Weights of a small mixture-of-experts language model, trained from scratch on English Wikipedia.
Size: 8 layers, width 192, vocabulary 8192, 25.6M parameters.
Below are experts of layer 4 (counted from 0) of a mixture-of-experts language model. Rows are named router (the router's row for the expert), gate (a neuron's input weights, with its number), up (a neuron's input weights, with its number) and show model dimensions 0-191. Each number is 128 + 32 x the weight over its row's rms, rounded and kept within 0 to 255. Numbers have three digits each.
Before each expert's rows: "mostly gets" lists some tokens that are sent to it at least half of the time. This comes from a sample of Wikipedia text that the model never trained on.

# expert 9
mostly gets: " years", " born", " name", " year", " days", " months"
router:155182116128135162111148108110144120163170164158122059105127104080071121105224047120152142099197146124149159131119086080128098162127119150183113113095125109099144143144159133099147092067142118122100115113107162115110173122170079121146111081103085134071107134187039144150165152166126080093090130128170147111124096166180116164155155146097139158159086113173137155177090149166059167165078156135169056160066132129099116169153128091131151161121113102125166118133096177175084101128095164137108126108131112066130117119138189086117123096149134103115112122100108166108165079158097139115
gate13:159108108109167142105093089099136113081108114093100137087098116156173137137145154102156134182139123173123169109117128069176137110094135058075148191159127112133139113104116113115108151145210122129099159147205129114178150123124091170148194096162105174144112122124083142113057070132096154140089176149135165147139166120126126169133164126147127039130124101117178133112093153074100136194169122087065128099155171108204090100154116153100128155115137103066170162159098171160078133160162087139162155143108088092124097090122115187086072166114147123096082121146071158105125146124115131125
up13:163156129096129083164192113116092171132138160112141151130162061115133116102122144093145103096108120109150124150093127087151145107106162124065145119147161185115149155160156095103158129165106068139128161083166137143166114086075176199126178161133114135076162148151242129190159093158134073119099143156094133063147152071157136100077170089145077133155132166074175101154161050166073176145108156127142123093098108141108077109129141093108090158141099111061156105146115163159092120138115055167122084110162093097147166109109141117128137139164123138086107125124128113094147093160157131155

# expert 12
mostly gets: "\",", ",\"", ",", "\":", "%;", "):"
router:153170099131163137111141071106148077143177138195073092090115088061087122134190070130150134103154124118146184141117061112172112171125109165161114121102144135086102182116131136124139127068164107130094112142125167081126192150139084116134117124138067163092096135182081153143160138149168109091118164109159119096137107135166099181140147140119087145165107113147129182155117135151068144138088155136180097151063185174084138152116134096136143158104099129143149130163099134170068055097103139119133139088166083098139149150164181113090103064124135072149114169058114150132161078157096165112
gate6:138151057128136074160115150145128140156163089169071127067141119112176156150117052122117117083175120124124133087052058124086138160153145101139144113089161117126105139198124097121137151128139188083158110154070113160097110105088122106122138145138045069069106157101160149126158164153139079099164095166101122141120168150087156141089128106060148128135160146137171102175140116108098137108126150160090111120113195205103190136120146112122142163121085177113101173131137189122128101078151099146123089131134147155111146156130172112118124144170087140114128108101016141129184090118137113140
up6:158138111140149141109105129097123122139176102160105185066178100086117118161147110141125121150117138117073170040109102109118157160160135056161161110138123114140122053204146093107153152123131123095142125122093095110091100023133125158113141120117061086067123160096179202113141133116112090119128170180066139134149122091049119083153155110126091188110166166129152159154103144152092156132113133147076112102116152117089135125150134162117120131105105142118105214122120091124207135073108138170092104204130167104076085108146132111151114152150131163117145126093081170116154132112169133124

# expert 5
mostly gets: "ounc", "sequ", "ryst", "oser", "rans", "ropical"
router:143194094074143116072146076106174093153171132186081114116105060094091085135137080148164146121130148090142144162116095112177093167147100156130127123090191162087081178136106137130133131082180077139069107141121193109109205157143082141179112121144096131102108146148083113140167125165136100105116131084150149117131118161146102162174159137125124150137110136176119169166117162141049148166100181114148096167067160141102143133140161102138171129118127100140147101142105133171115111140072177167129152122154087063141107134143175095139093077154168109137084152136105188123139102192074160075
gate7:096206184089080156134137096119127092150058093147101127129115068103105137149157095109184152131117095179142137095119145129141151135112108113078110180100124125159140127136106131132159117099157144141103097112185125037145127129143138117128117140107115167155047160115129153115106046157173091154092174112172102107117132123132081122126144104164171105150192166051129103127092141140136136132117155085109098199068068159148077123137102153125115188098088158090189097167090145138113143126149137156133079137167124141093188124100154115146125124106190141129086077148109031105182150145131166110
up7:068132046131082119100097132170193094107177159168118124166139087090095148140176122094101139116072094113144183045147098142125143112106138184101117168133120127138105197102090141205157145103160115093113153142119141140211126094127125096102173133135100146132169156111098145180172062142099126096157121113147098115093150200125112115145171095155164070125142164116211119130136084153159105099133193186138120172127147177108076084157145112117123167127129155104134129160165132207078120152109141146131146156132094131119140167079132097134187101088175121160117109134074135098106114139132129119

# expert 13
mostly gets: " (#", " Kitt", "–", " century", ")===", "aged"
router:144135108107149149100162073075123096129171117160112110098107113113067103106189047115157144117166110133187141150108084093168094151141088133170110097097145165087096155098147124117146074051166117121087112111077175059130182159134098128148114082128082153075113152185057169153166152125148109129110147094155115100127119150155107162172140156116097132163111087182142183165085144142056139123090177144174088153105142147093103156127127114132159164096110097108177121141105137150098075105109170143112150105165116068125104154157169092108084116153153064134142170098114174117165066170120161108
gate10:130123100070107109171096193144150152078170078096085120157152140113104126128099088104131155126116102060104136146133069126101116129189154105141123102171151097151167147116128120106138119079143175122116129129145136083118112056064035107165157135150146118153175147136082170140161154080102121111182125161105113152135129145096142144165129076131206154109124158097111130157134090181102136074166075149184154090048146178140155099142146152078156112177149142156155120110133123163114115127092142125152098067119166120081171100195117055115132096202141115106139105188172127077115159132135124106
up10:114146128059115179069075126101146112204149123091196112131121081142098183123103119153093131123105107157119140143137135100159084118078106155150107116094156097184157103126122115089130146110174067119135145197140129048138126159135103176151111099119107131105135147185126150119147096095102152194198152086084188145112100158079145108103142147114117134129101218075103195154099158080179141154107123125070153195173118112074110151141103152065152125152151084121127118101099137125107094077129089104161144137094148101157168147068167091128148089090135136120127088154106112134082089120138101153

# expert 7
mostly gets: " a", " Candidate", " an", " Parliament", " interview", " parliament"
router:161147132125142145067139108070129107162210136174136120113108106102097105152162089134145116135171136112122168133169051098156090183157096169166129131104132163106108153103133157113154077088144119110051088143096177110138183149136105141145083088155074147095112148161082169184193109130187102133123127126174128123161091176156115160197160135133103135134106125164138175163106135167045164176120165146169088153080135131110132143135141081114162131086105098152158098133098129168107091110053141113117125115151129082160121133147175115088077104163149111140101157134093178114145094149041117070
gate8:175075075114101116150099149107122119129189094145112062149148124110119158087142161141082154120074071081154139121183104091173083115136169128089154106147110068189132162145111098105124090146084193106130102171112127079140150145121153080156141119125181170163107083136132179174121091147124113142139126129154140182153135125153103203132102098135124141111087130138127106092145123135149143136161147189089155082104086144112132080154155104112091088148196104064185157109108148127109100155094193118102154116138145095095125190135117063135165111097072170122136161046101067157181176143116124107
up8:171142130189076176151128173138144108080070117093115183182136131149126128149126168009138125110125204172180122113099171106112128121116135190125150086146119132127136131151115121177128047102154112104147110105104148181127115131155188123081150205108163109133090122142176097152113121112147175102083142102112160137141111090132139146089167079094140130169162155179136137142108116122121173111106116112169149106111135137177125186103134091116131091103104127114182128144066085092099157162172100127103130139147116084137158151210119136138119116100071141169125153183074160186060183126119131149

# expert 2
mostly gets: "ifying", "ify", "ued", "ecting", "led", "ised"
router:134176134086167148100154055094149077155217130140110105118105088109109077112156077147161141119128139126151132161137094085140103168142117159167117108070174159107099169119142135087172121103133075124104113125118183099122191148159094137160098121182076169101108156176093144160140156153157135114134176085165143116142102188136090154158186136104093135152104134179138172177109141123046127177113160120150095147071158175100125146102137116186137127119143109169165091169118135126070090139096159125071160113126141081152110160184169097112092069130154132147107161106099180101196118133099168085
gate5:097181088138152151181148104116137104165143094151156130187093165119126184145148129115133140121131158165116180125144158133117163153169059146164118104079136128113108224181122110122076175160131142150162130149080085197128159135120156107142106134149141063186163127143102119202169116108171050116125095070141166126195102168182078142150091121123120173121122088118132127145115135112142131133128117068176117111111125104144137079082118099141149132114111100059086141204124143139149151132149055150077101090168097123086172150149182179155165071147091098127114114173103108140164134139127093123
up5:126172099150121112214113089142177106141129112126143172140079126119078077213149145144124129131132191105140114200150147133113170097167155190166164116106103096133098105100122159103159151156103137194072131160178106081145124116144166124159131166150141112148149122111101149132063136154109134148138161193153130162152111126207124103083143076089114135122130083102120191178096159148121122168131069067096127125141140138137072150141156105148167158147199128132094160185070134098151086158128114186070125167174134173106120146145135086131125181089098089143137144149124095150153116153177182093

# expert 10
mostly gets: "jamin", "mad", "esh", "ith", " Veg", "ç"
router:122176130097144117084146088115106078154209122130129128097067091084105091114143046148150154120191147083148139151150085110172117145108117156127135133090151152048121165120127156106158095123173094119101111102118175101144179155136050116139123091129100139071076120147095121167151125137152109108091164104168126071121086147128097210160157147127087140134135090157108202156116153138060130127107147104153121171090156141095130178154115083137146183095104084162159118181104129164056090122086156126095138101130105090154106151156147104145090087157150112122109138148085202130180130155079151087
gate6:113139060114117086114171135181125117168189104185112116055103147059157124178130101124123110104111150179179106114073043140069140175134128115141122133125132134144131180176108075174127106162172162058120165174125104165122132087084126091118093148127039089119098113092168153193161180142121119099162154158149132134139125120113162146140095098111106103157163129177139122182164110067078139158092136114125125127094173194097181133101148082139081172145073120099158170152119166148124140072115082134115118113161152146149106140130120163104117164127083143138121136144097139086170110108157144184
up6:133157098153179159112068161109148100175161136159105178083150102059177126173155112134127146148158147162107183070084136115102136140084109108162116146118088094145131082198140104115129122093101128094143140144066147168101089063132114146126129138121091047087113157113136210127153165137055107106160154139125132168130142051046125096130124114082126180098145137130126138157113141116136111155178141227110146131118192114123140147123145166090091134105114133132111213082111133141177141109079132132111158164113157144064085101147132106163155119117143132142174095111106165119181091095155171146

# expert 0
mostly gets: " California", " States", " Pakistan", " Japan", " Australia", " India"
router:129165082117134127085139103071132116133175115188112087100108081099107119086156084139157164121171116122160158152133098102145099182143094181156137112125124150074089179125111122088132122081144093124071134125110181082096153134133059137129128114138105167100089152168078163159141130158156098101100170122159131102117087159208118176141144151091110168154119113181125189176088156143067165142112144135171084160100184155105107144137143116152158147108131091148176105143098142129070076123066156150081146137153122067168088114167177082115103100147153071105106143104107207125151096161094176073
gate9:137132107166121096179150091198099109156176092163151161145101051131168096160154127123121160120100158075130100125131082112194141156108126113153167116123117099075087143080149103167189115180130141111183132132119136174139142146158092130164088115118150149100133084125124127130117104084131138151141111156164187098138137136124126116105143145184132032109159139155158093175105135111114147163043090163073087169107104145092170085141135141144088096169140111106103144140161089164099101156115101177132121088161124061117220105090080070152139168096123103136085114130095125055093140114140165070
up9:114104131131088150145092157074054156202104147123124138108162060130114171164152133146099088133136114039136198157119129158129110131112138144138142177123136124106101107136162117200148107179098112097121022175124152110122127126125152158167136117075117139124091142109148129110085114182016096145130079105112134106106137137160122181122134143110161105086102063138134117092098129118126117161078153114099072151114113152168185155113105137116121097150175148137111171167151100128064105074116154171115085085103130149117196084147138134087169120087099095148106096114160170085112167080162149161

# expert 11
mostly gets: "FC", "ZE", "BA", "IR", "MA", "JP"
router:156163116105120142099168079091138094146150143153105117117115087111074110135159090129131148129189109085131144118125081107187093145108102136122147101106135154091111171143128133133181130068154095153081063122094161076102183174186094143132131105133092152101070168166077124146157151176146099117069161092166157123145125155126099133143139151110088119149118081193131191184091175109038161125147157110160087166099153171123114152099135092135147161121071096145156079175104135145076104089076174120135121105136131089147109138157156095086082085133141087125112158138108195111172096175080162069
gate9:103125216111110128140162089136096114192134107125112167162130074148177079139142119147184125096149125129144125118147116088177157128104122080161172119074119082056096187128099128152125097119110181144144109101142147151140176147162091125097106172092134177120098092140096154151103141069128101112141144129149120124166185138095132137108157202168120065122114142088126142157122110074110152123093131116070136177109161140098199099110126076204126138110132145073115132154177118117103100177153093164122142169142137102146185123108103066175127097094048065126063185097130127077124100105139160102
up9:070122121133104095173096115073108092205098186128151161135157102136102165148132102136067106147148168110166198103121147105096105142144130103114154142115150171091108092180174116189166084110126130094158057185117124134106144081153156137151137160101105152101068071116144115127107115158067071108177095100145113096147165164197148135146118166080123049094134092071092126131083141138122156101083109144081172167087103153142196136113112108101135094159134125107140130170157102187097095140113125161116178156104109127152196075142122151118140165141112123109131104085101128137170148062159164161

# expert 15
mostly gets: " However", " she", " They", " he", " This", " According"
router:145180129119178141103121078057143095160165123167092083079119097080103104086165094133156185095142132085172172140119061102135111162137109169143139130085137132101110141126117112098138092082172089099095126125105150067095175131157046152133125130122114159112114163171101139169150141158148093132112133105150169118149114173185114134154146133125124161169099121174145154152125144162058154141092128130173051124070182155076165178107132110144184103110140131142179096152108173148115078107116189128102144108134113072140115086182187090087098102160152084145115165125098169124165068155089133078
gate7:121169219119087130078147145114113135105087118169105108138171111065098128165146202092192136130126071190129155114122118163103145170125148139142106157166126099158129157132163114098127083098194115134090074118184154106113148157114133119137139085094113196077092117122158162152141103115130112172110170153139128161133064115141077114112114156150158112130138120120072148139100131159129152122124154116110129147120091069212100149067102200085092143075061152154149098175065166157130117113163188137133119123104119169090103114093154196156107097109152139095155110177073105102178136171150126132
up7:106088090140121133113152174113142144153209095156152072170108092092131200064104096103102109082156134135157117120171101107129120157113129137138114157135158149080145133129105139139131126171175132079164144185127202169134105115078063115109097144156077146152177167114113171133173132147116077085168073078093093105079150186135104129113162107169147095099109149134187113117108134167123111167131127180153152095144113124132095053151140110179130109100175106118133047143221186178138132127081075154112124156096136155183188105109117131128161133081139135153110099136090102123141144161168111121

# expert 4
mostly gets: " School", " classification", " Airport", " Railway", "idae", " army"
router:132169082124129147131154103095127122155156139150114101079097087106100120129204056119158149121177112125154153140130075082160116157114126143146133127130153154090125148114153141108184117085144083115062085141095167069119177162152104116136126113117100162114095133141091159163144135180181082104091154122182121113164097152177112183163138158117105160163093114199138187142096144139087164126081140115186055163097167190075117170128125071153134130115100080166151139156111131159085058104097164089102151104112122077171110131164154073106085071144145086126107151095105186131152111182089121107
gate6:137140089117087083121136128144183139172170104200060085111138130112140130139148098086138122145181142174157163145050065170082140164149151088097138068130122120138167148149137070112136104145175140114089120154080056138077132092090145094108168140145070104113098154090184168100153159162150101099151139150042128170121134126112151124140083137067123110145142144191160087101163165099057137099089164166063135154149151136118150076099140114119155150187138172141156156186084129105116107066124084175080150142126113165136157142159139141136102151130127117148121147165085142118174127151171157139
up6:134130093131138130115082161093177112133151109143112177128154122064158107115095090083140175146099184123109185098109133099101172172152147078167161165099172066143163043148146132134088181119070151111145176089124148141082095075124126131087148107112052074112106141086156131126159198095100102151172149134164127168149133094104112077118163161131126140137168151173131155163138090146117103172158169206139099097119114091112130139104136198129117146093162129137104190074108132126168117060129120138057122192103168122077100107113116095197127121116146174127132083123093160114151123138157131114